Experts of a small language model.
Experts: 80 experts in each of 10 layers, 48 SwiGLU neurons an expert, 6 picks a token, a softmax router.
Training: a variant of Muon for the experts, 516M tokens, 7086 steps.
Below are experts of layer 7 (counted from 0) of a mixture-of-experts language model. Rows are named router (the router's row for the expert), down (a neuron's output weights, with its number) and show model dimensions 384-447. Each number is 128 + 24 x the weight over its row's rms, rounded and kept within 0 to 255. Numbers have three digits each.
Before each expert's rows: "raises" lists some tokens whose logits its average output raises strongly, later layers aside. This comes from a sample of Wikipedia text that the model never trained on.

# expert 59
raises: "EN", "I", "acks", "As", "IM", "IT"
router:142101151066157138190149138103141111120138134132160147115110147134137157177114130105158136156140126110109132172132110145160153060120104124141147132130148115112124127075135103171085088114140172
down0:144128114115146114084140121122139138095122156102110141103145157120142107145148133108125142106173116127159147124121135109120127148135127086128136102139121131144171113160112142135139135146113118
down1:111165131175135131144120155134145117098170130125114143135146168136137175129117096134109104128119088112122106180123113097113127097132116110152115158116138088123141093132159143121133130060106149
down2:155121123141108138110140145189097113136123096125146141122144132097114090116137134107174099082134073121123182107148135148127111122165172116129119122124136083129137067140118186130150121146204115
down3:134110112180117097165124138146134137140097116110160147131081112159146117123106130139121151178092129157099113170116163151179164154097140110116119159114130141146141139153114168077130132113169140
down4:077130153072156168130121150138091145165120132107095132163136118139145087109111124117180108119116105132126142187097103112093175161142087093113127126115136133118099139104141111211153113142165120
down5:121123119137137107105182116142114064105125165081136139126138101124154111126124117123167167141123132125150118140110115119110144154115103094110127097102110132104136133137089133164166105145121159
down6:140110119088149125147113143115123127152134135111111109132116138093109112114164159123099164106140113119156112158153134151150080122128147111111090120133172156126142128138133144059179086126106124
down7:082097165096125141110133107182129111128144153186114164125097117132144123151150138164115129140165156115140133149190113143172108122121129185114138131120144162126143142136129113093196114087130130
down8:116113118134119156136121147140160082131131121175119140124137121143178065172101126112172083158089156121127126147147132137136154098114143110109099155101143138122155139123112168143169096097130099
down9:120140131117164109146121146110138135090132156159118132125095113104130132175166126153082153103099177113101108135179135129145102122143099145161105110126151166123116161175092115253055114194145141
down10:141122161124174135131106162147164181145128105096137138124082176128102173190129138124136118156130113130118132131157134145127110126112134097154143080167163119137113146127121130149125112102154162
down11:107135141155157107152123132135086158146112133103137116108123158139128120140119132117146113140132104138124133130174164147102114086143181136153133109158132139116089090126093126136110122145146130
down12:143113121183142129119150074109102128131136142140130076124094150137151153124140118158100127156117136097142119135130170147106141101127172110136115097143105131112122147180114151119096161127138166
down13:108151131149141138087114105123127093127092133079115144150127096115167111130097171148166156127119103109118091122127171125139115150089173155119140173160113124115117077125145099153152082129177132

# expert 57
raises: " both", " one", " given", " another", " the"
router:127106167154146142160146152158096116123121131163115174119163155109143108152159114132127147166111129158088135126112132152131124094125102155150123145155145151133131126160143100139135126112131118
down0:088107122139116161121133110159124144137126101165139137088166119071107133121126141110130106113110121155153137093131144085132135130164133140144136131101189095142136137136123170099123143098114136
down1:127121130177133141169121139143071117093128129124132097109112129117124155116086137149098137149167114093133166110150155092106170157111148102116114111145186184131108130180093114133162149142128115
down2:120105171140120114076103149142136135131082166129147068116120112110134137136126140124134131064122072113108156125097102082177110124115097117136148141131092068088145125128125118164122083141147161
down3:123117136143109134159093139116140119170177138139153140101134157145111108106078109120137140064113146134138124141110120149108134115142110126132176088149122108107132107104114122107108120135146084
down4:150121119132134177157075123117118146127141096151138133163143130139175108140151130172164155155054105153126115078126133093112111175155172106159129086140162169136163131121108112139143107166150130
down5:154146114139123139142163161167109146070092103126161093138099098064143103153131142119065127163164122081122123148180131127077133156164061092150164162151070153143134138104091127143138107124114076
down6:138127126097122152168082111191085138116120100165081143120143135080107130129112102123128142111162125129125122149161142150151148109097131139140116127131106131101126171144070123138128091143143088
down7:119127149165130134143113163135119140158133109100100130147110141135163113123142167099167146145170158166110128123118112103122102129148141121126139148089143137177122171146070097167091130132139150
down8:162133146133192195139142103100144097126153165093157147204146159122084133116112191146163116091108134168124113166144143144077168122133110092126104125116132120147120205148135123091073136094109129
down9:116110140139132114140133106147144160141139166123147107127146123109110132136109162086131109145119123155149145103135119114139141087103151186110096093161106124136147172154109148112124146125112152
down10:120147152132095145111142120101085151098116103109138115139125110119079156137147133118180113111147165137123166091116089116116128154143141136067145118085128136134058152144095135155100100159133085
down11:167136088113122074101104112128129129163150166166160147196142118117140161109129162122118167147155055111115105102056137101116089098106124121133152098153139169103133156147077112108121135138132111
down12:105139111134129121101111129138121169140135100155163105129137141177185131157132126132138144171113103112160150114151130120155157085120156119116053121121111076094165131132148125104120123128126134
down13:124132146122147134138142089130130111139140124132133158118158074139135142136133157098134126192124110148068138093122177106147170095145101117147137150126124099157128111137124149161184187112146153

# expert 71
raises: " and", " although", " while", " with", " but", " along"
router:168144118165125169110109143107144171148125143106117185111106082123127164118102099111103137140161105203166084107138113136135148128122156127087121116132139136189168120115157095104108128148126136
down0:112117124133113093151105148152138133137089116164101143151131129100130107133130114102104131106156093139130118125152169150139142143107159098122154167162113152113113127155145124139105097127089111
down1:074116121126121146106107160105154118145122144131145118140177091131131108096123149120170140145108135114117133159130139109115166124142128152126127164149130136102135111104152108056132071105157137
down2:124114149118115128160091142156120141149096126153112146126137140145115116073152135153152127143122046114114105112122119115135158097108163135147160171147130149158144124161132162193126079172099088
down3:119129146110132133123111098173099099162108120108112123119139144194204114114098121125128129137137138119141091127157147161117106126132124099123105115091123147128148134149134134101142176092151158
down4:118124119112139182141113108127129083144125113115100142125102130144162135083136143128088140118107091146147139133085107126100143147091112103119115091139128137111123120093117081169142147153075136
down5:105101155122150094111152123136106114098148168126114096114114133104149152149152135125179105145072175152108153118164153142114092089128121161154121113134070164141119139139126146122157113129134104
down6:111097135156105119145122130156140075119154085137149145134090144139171104147139171107117132166135114120119127136116126107122131120147152129107143119152091129096096085117161132153124162167161099
down7:131107133147095112157103135154180134102118165106092195138117080124088178096135112149148133123109131142153099121138133112098114080121138154123172120149133144149163146150121153196127107157111156
down8:145124145162130102096116120156143135145145160099133151113144133106109114148120161097177125149085143131116141156158141092110141123143111118143106065158142142123115129161096090148101141105146155
down9:163139168112094123141138137159159150123149124127145176120126158165112146177140174167145116169143183132135168104127172128095130116131113193133125102144129142133114121163089164124139146065195148
down10:166095096114141116125141093117132135097122112091151193159132122140139122155144105102148161152174135115115099126060153157106110178152160127109155130075107139112104152126113130152140088122118097
down11:143117126120124100114151114144139148115164111132150157128120134099146133093136110142140122099159156137140178217152116112127104169125135092134110137172126132119146108114160095163100116172142116
down12:092116181146105111110170109139132145096116142139134098161104148134150042146134138162140120110095138165116092151138110110139163123129125130106154088136146104116087162108138127094105121109100133
down13:141123110125161126118108168180172160156149156107130117110116056093111157147077119111128127150105151124141151105113120141136123132131156148181109133075107118136089141158119139186111126135172136